Experts of a small language model.
Size: 14 layers, width 128, vocabulary 4952, 13.9M parameters.
Experts: 192 squared ReLU neurons an expert, 1 pick a token.
Training: 637M tokens, 9723 steps.
Below are experts of layer 9 (counted from 0) of a mixture-of-experts language model. Rows are named router (the router's row for the expert), up (a neuron's input weights, with its number), down (a neuron's output weights, with its number) and show model dimensions 0-127. Each number is 50 + 10 x the weight over its row's rms, rounded and kept within 0 to 99.
After each expert's rows: "mostly gets" lists some tokens that are sent to it at least half of the time. This comes from a sample of Wikipedia text that the model never trained on.

# expert 3
router:45 38 30 39 50 52 41 56 42 50 63 56 53 42 57 45 46 49 55 67 59 58 61 44 42 49 58 63 59 42 53 38 56 67 76 55 48 53 50 51 43 50 54 60 67 63 38 44 50 30 45 39 47 38 61 42 45 59 43 44 53 46 47 64 49 38 58 40 23 59 54 85 62 48 54 50 44 65 46 40 61 32 42 33 56 43 63 58 45 42 57 45 49 38 43 56 56 49 64 44 66 58 53 54 27 61 42 66 43 51 54 49 50 55 53 50 47 40 59 37 49 42 48 72 45 45 54 42
up3:56 46 50 54 42 47 47 56 49 53 56 53 52 41 68 66 58 54 51 45 60 51 44 48 48 55 37 58 45 60 47 62 62 71 40 43 58 61 55 42 35 56 43 56 55 48 41 44 70 45 32 59 55 65 47 33 69 56 23 44 48 63 56 66 42 43 60 48 44 66 45 52 50 42 42 58 51 68 69 38 42 39 67 59 74 51 37 54 74 43 53 49 62 55 53 52 56 48 61 55 47 50 61 49 35 63 58 37 59 37 71 45 57 46 50 74 52 34 52 57 50 47 46 44 45 44 67 55
down3:40 54 56 39 54 45 59 64 61 35 55 52 27 54 43 55 54 51 67 40 57 39 39 63 66 43 57 56 65 44 46 63 61 57 62 62 60 56 58 57 41 46 49 58 44 49 38 39 49 50 57 64 36 63 43 60 41 53 48 57 39 45 58 60 56 32 38 46 60 36 40 56 49 43 55 47 58 39 72 42 55 29 39 52 50 52 35 69 33 47 48 49 67 38 49 43 47 50 41 53 60 46 54 51 34 40 56 41 54 45 47 15 45 64 35 47 42 47 43 35 50 49 68 42 52 45 52 61
mostly gets: " Luc", " Rod", " During", " According", " ===", " After"

# expert 6
router:52 45 47 53 67 53 44 52 51 62 50 44 48 35 54 51 57 43 41 54 50 24 68 56 45 65 51 45 72 46 40 32 42 37 49 51 52 57 48 26 66 62 54 57 41 41 67 54 26 53 50 48 47 49 54 33 64 32 57 67 53 35 45 63 54 42 46 55 47 57 36 37 58 50 51 46 55 24 51 56 58 50 53 48 44 53 64 47 41 51 58 50 52 61 61 43 34 45 41 52 57 67 48 56 55 62 62 62 64 29 57 57 60 57 37 57 39 55 39 60 35 34 56 49 42 46 53 62
up3:61 36 71 48 50 53 61 63 60 32 49 40 50 55 34 58 50 40 58 57 31 53 58 41 50 42 32 39 52 63 39 67 46 55 29 61 56 47 53 35 65 77 50 66 54 39 57 63 47 52 46 40 45 52 54 47 59 34 46 54 52 58 58 60 48 53 55 46 58 32 57 39 56 45 51 36 46 56 68 61 42 47 38 51 45 52 32 56 46 51 66 52 56 60 64 44 35 51 45 49 60 33 47 45 37 56 55 61 55 44 62 46 64 39 45 59 52 57 61 63 31 55 47 54 71 56 56 64
down3:54 48 40 38 44 32 49 48 45 57 46 57 39 51 45 27 42 54 56 46 64 52 55 47 50 40 60 51 55 54 50 43 58 57 64 49 32 34 50 34 52 49 64 54 76 56 65 49 34 59 28 52 42 47 61 60 56 49 41 42 51 59 48 48 44 49 34 39 52 34 61 30 38 49 57 69 47 43 56 55 43 40 23 64 51 65 53 36 42 61 44 59 53 62 64 63 62 53 59 45 57 48 51 41 37 53 37 50 64 27 37 43 56 54 58 48 54 46 49 44 39 50 51 61 36 61 47 30
mostly gets: " dev", " had", " pr", " ren", " Represent", " pl"

# expert 2
router:47 47 49 35 51 62 50 31 49 61 50 56 44 41 63 53 57 53 41 45 50 59 44 56 65 46 38 57 45 54 56 27 68 57 51 45 44 40 47 51 45 51 37 49 46 56 37 36 47 38 61 45 47 63 35 35 48 72 52 42 39 55 51 60 46 55 30 48 54 48 53 40 77 48 57 56 83 49 34 46 41 43 43 60 65 65 44 50 41 60 44 37 30 45 58 53 42 51 61 60 59 53 41 53 30 46 40 41 58 54 50 46 46 39 38 50 47 34 49 49 54 31 41 55 36 29 53 42
up2:43 52 71 61 35 38 58 58 46 60 48 72 39 40 57 51 45 61 37 57 46 41 43 56 39 56 30 51 56 34 52 40 54 52 62 49 61 31 59 58 55 65 50 28 56 40 28 70 55 52 44 35 49 38 37 55 42 56 62 56 33 50 56 67 52 50 44 53 42 48 39 45 67 35 46 57 56 47 43 48 27 67 44 45 32 51 58 61 58 48 49 51 63 60 63 56 49 31 41 60 55 47 47 47 58 53 69 38 49 60 58 46 52 68 43 52 44 52 51 49 65 52 44 55 57 59 65 42
down2:52 43 58 76 53 42 48 47 56 32 54 52 56 49 59 47 41 62 13 60 41 45 49 48 47 51 61 58 53 45 61 43 55 68 45 57 54 68 54 60 46 46 38 45 62 48 73 55 49 60 60 52 31 55 40 31 54 60 55 56 47 50 19 54 54 62 55 61 52 41 28 57 56 63 48 58 53 34 40 61 40 50 56 55 48 48 50 50 50 58 52 63 46 47 60 51 54 42 46 52 48 73 43 66 56 49 47 40 37 46 59 38 49 70 41 34 38 51 36 50 46 52 50 43 49 67 55 45
mostly gets: " up", " died", " located", " remained", " elected", " did"

# expert 12
router:36 45 41 53 63 50 58 77 61 71 69 81 45 44 48 61 68 41 46 60 49 59 43 47 64 63 43 41 44 59 59 63 44 43 60 42 60 57 63 62 51 59 42 39 44 31 41 45 50 58 40 67 48 52 36 56 52 47 64 44 67 69 47 50 42 48 54 58 52 49 38 36 45 56 46 51 56 56 46 54 57 58 62 58 55 62 30 63 61 52 57 59 58 55 47 61 47 35 48 55 40 50 42 44 56 39 58 60 32 52 52 74 47 55 64 55 44 46 65 48 45 61 50 48 36 60 52 52
up3:63 69 59 40 45 56 54 44 46 46 51 45 50 40 43 54 55 48 32 53 28 43 43 56 50 50 31 50 62 46 56 34 60 63 54 57 59 37 41 51 59 55 32 41 40 54 71 44 51 55 55 42 47 63 47 61 52 55 58 61 61 62 54 54 53 50 47 39 27 71 51 70 61 43 55 64 39 60 58 33 58 47 50 40 47 46 59 66 61 49 73 53 45 74 35 54 53 37 55 46 32 61 32 47 47 61 57 44 44 54 44 32 58 57 59 39 47 48 47 54 64 36 49 36 49 42 60 51
down3:62 40 63 47 41 55 44 56 45 42 69 57 47 60 36 49 48 43 46 45 50 53 56 31 58 50 61 51 45 37 56 42 42 61 51 52 67 46 52 43 68 46 54 55 47 64 55 53 60 61 63 40 36 24 55 52 52 57 50 57 40 53 55 43 56 23 42 36 46 56 38 33 54 60 58 43 57 42 78 56 47 40 40 47 47 39 43 45 48 39 68 67 35 36 46 61 58 47 31 49 52 43 58 62 40 51 42 58 63 52 37 46 66 59 56 57 51 48 23 50 75 48 52 56 54 51 58 47
mostly gets: "\"", "}", ")", ");", "),", ".)"

# expert 4
router:58 60 38 54 62 52 62 47 48 31 44 51 44 52 49 52 41 67 61 39 57 56 36 66 51 58 51 53 28 48 50 43 40 43 31 42 35 59 42 63 47 38 56 53 63 45 50 42 69 34 53 51 54 40 37 49 35 39 63 50 49 38 52 39 53 64 51 44 48 72 61 44 70 61 56 61 42 47 61 46 39 44 53 49 50 43 52 46 52 63 46 52 47 21 48 50 38 41 39 44 55 59 58 64 54 69 51 26 59 57 41 51 33 48 51 47 45 61 69 70 49 44 61 48 60 34 43 58
up3:40 53 44 55 53 56 53 58 43 51 63 56 34 53 34 52 53 51 59 60 47 47 49 42 52 50 47 61 67 56 46 62 38 51 42 77 47 54 56 38 63 49 43 78 40 31 50 59 48 67 48 28 42 50 56 47 49 69 41 40 40 61 55 43 40 44 42 39 34 47 37 45 49 62 49 52 56 53 58 48 40 41 69 70 59 31 58 47 43 42 46 52 58 39 31 62 57 51 55 53 35 43 51 55 51 45 58 63 47 46 42 62 52 63 50 49 54 46 57 66 57 41 74 36 57 34 68 39
down3:64 37 41 34 56 46 75 57 50 51 66 64 55 45 47 44 41 57 50 61 44 66 36 34 52 40 63 63 58 44 38 61 48 60 51 49 51 67 60 39 50 41 49 61 57 72 55 51 51 46 52 42 54 51 46 54 54 54 45 32 50 48 33 26 38 48 38 54 35 58 44 73 36 51 29 58 40 60 59 62 61 41 56 43 45 32 63 46 36 43 51 64 63 53 61 56 45 44 40 47 58 54 54 62 65 38 38 50 60 64 49 54 62 38 44 53 42 60 59 50 62 47 52 54 41 42 62 46
mostly gets: " var", "iqu", "_{", " tax", " sit", " tra"

# expert 14
router:44 64 84 61 18 52 40 64 46 46 47 61 73 53 50 41 57 42 54 41 54 49 45 47 37 43 61 48 59 65 51 66 59 66 53 55 49 44 54 37 61 49 57 53 58 48 45 54 52 55 47 50 42 55 42 53 37 65 23 49 47 54 56 43 44 36 41 40 65 48 63 52 36 38 51 58 44 61 55 41 37 40 46 50 61 54 51 72 46 39 49 58 50 52 52 25 52 40 55 37 51 45 53 49 53 42 54 59 57 75 45 44 48 53 35 34 56 48 40 52 52 48 49 57 71 40 48 50
up3:47 50 62 57 63 42 61 71 57 77 55 37 61 53 22 55 52 48 44 38 48 53 38 40 53 49 44 42 63 50 62 51 54 45 40 57 65 45 45 48 54 48 48 48 52 45 42 51 40 46 48 50 64 47 45 51 46 37 30 47 54 39 63 46 48 42 48 48 48 60 67 70 40 52 31 66 51 46 41 58 47 52 58 37 32 58 42 53 53 72 66 51 62 68 44 50 36 57 45 49 55 49 62 21 51 58 31 39 43 66 50 51 55 68 52 45 57 44 54 60 40 60 40 47 35 43 60 55
down3:59 35 50 49 47 20 47 47 39 49 51 40 38 62 22 44 57 60 39 35 50 49 40 52 48 40 56 58 54 49 37 53 39 58 41 50 54 47 34 39 45 51 62 50 56 56 62 55 55 45 41 56 39 59 42 38 50 49 35 55 19 46 50 52 41 52 57 53 61 59 59 54 57 57 56 43 50 38 60 49 38 39 45 47 33 58 62 56 55 55 41 44 39 47 47 64 31 38 38 56 59 59 42 30 46 56 27 42 56 49 38 45 41 46 25 53 65 62 48 45 50 35 44 47 42 39 39 32
mostly gets: " pos", " spec", " any", " surr", " rece", " rem"

# expert 15
router:63 60 48 63 33 55 51 25 53 35 42 43 59 57 45 47 37 59 62 61 49 53 48 37 60 40 55 49 74 53 49 66 71 49 64 47 47 70 59 37 44 59 40 42 55 51 55 54 57 51 39 45 57 71 60 46 41 57 45 48 35 63 46 68 53 45 42 28 50 63 33 37 38 52 47 49 48 65 62 57 50 57 33 54 41 52 41 31 53 44 47 46 40 54 56 33 62 34 42 44 49 54 49 44 68 33 51 54 40 58 49 57 43 48 55 43 62 58 44 37 52 59 47 53 60 48 52 73
up3:40 37 46 45 34 56 51 49 36 49 48 50 64 67 47 60 59 50 41 46 50 65 37 55 36 61 25 56 56 56 44 67 49 50 57 47 53 38 54 56 51 48 49 54 30 31 50 58 49 44 48 68 65 79 56 41 37 52 55 49 34 42 52 56 59 72 41 34 44 56 53 56 60 62 45 42 34 58 50 47 41 37 53 47 54 53 44 56 55 46 69 28 54 31 36 57 40 57 55 38 38 55 58 32 33 44 41 38 54 59 43 62 55 50 48 47 66 49 48 46 50 36 51 39 50 39 63 53
down3:60 52 61 54 47 41 49 48 74 37 44 42 53 51 43 46 26 57 46 50 33 51 38 63 35 33 39 53 43 64 52 44 65 38 52 67 49 24 47 51 51 46 41 52 59 65 43 57 54 66 60 47 48 60 47 75 69 49 49 46 44 38 50 61 48 54 45 52 56 45 45 63 69 63 40 50 40 54 62 41 31 46 33 39 59 55 65 55 45 55 47 54 34 49 65 33 55 59 68 52 58 40 47 53 43 47 69 61 50 51 39 42 56 41 36 50 60 64 38 50 53 42 43 63 55 56 43 45
mostly gets: " en", " de", " red", " et", " En", " ass"

# expert 13
router:48 47 54 70 65 47 56 38 61 47 42 64 58 57 61 63 45 37 55 38 43 68 48 46 56 65 47 46 64 68 76 51 67 49 56 60 55 32 56 31 40 56 50 54 52 48 61 42 56 72 52 65 44 48 42 58 62 49 48 49 46 28 49 33 37 46 36 66 45 33 46 55 45 45 47 55 45 53 58 52 48 50 49 48 54 27 44 33 47 42 43 48 48 58 65 52 46 49 50 61 38 45 50 19 51 61 69 47 46 49 45 48 59 44 60 68 56 56 43 44 49 59 37 40 59 44 48 38
up2:67 51 71 51 48 59 54 53 44 43 51 55 55 67 57 60 41 45 51 38 37 48 47 67 41 57 35 52 29 53 49 50 32 42 44 70 56 38 52 33 44 72 42 38 50 37 61 50 54 45 52 46 62 53 53 62 57 47 35 52 50 61 57 73 47 58 49 60 62 42 64 55 45 64 57 65 57 48 58 46 72 54 46 57 45 68 29 41 56 43 42 60 52 50 65 80 45 40 29 46 41 39 48 41 45 68 49 52 51 47 49 58 48 56 46 43 50 55 59 60 36 56 45 52 49 39 53 58
down2:34 66 57 59 50 50 45 49 44 57 53 49 50 63 55 41 33 41 49 46 63 50 59 52 52 43 43 37 66 39 60 24 43 54 51 49 41 71 42 37 60 41 59 41 48 43 46 51 71 58 48 59 47 38 60 50 36 69 56 34 52 66 49 52 42 55 47 45 27 52 50 48 55 64 50 47 38 45 39 57 49 39 40 37 40 64 59 61 51 47 37 55 51 41 79 43 46 48 66 50 58 56 51 45 30 45 50 54 37 37 45 58 54 44 46 34 53 63 50 45 61 55 50 26 27 44 56 44
mostly gets: " w", " ch", "w", " Sw", " j", " le"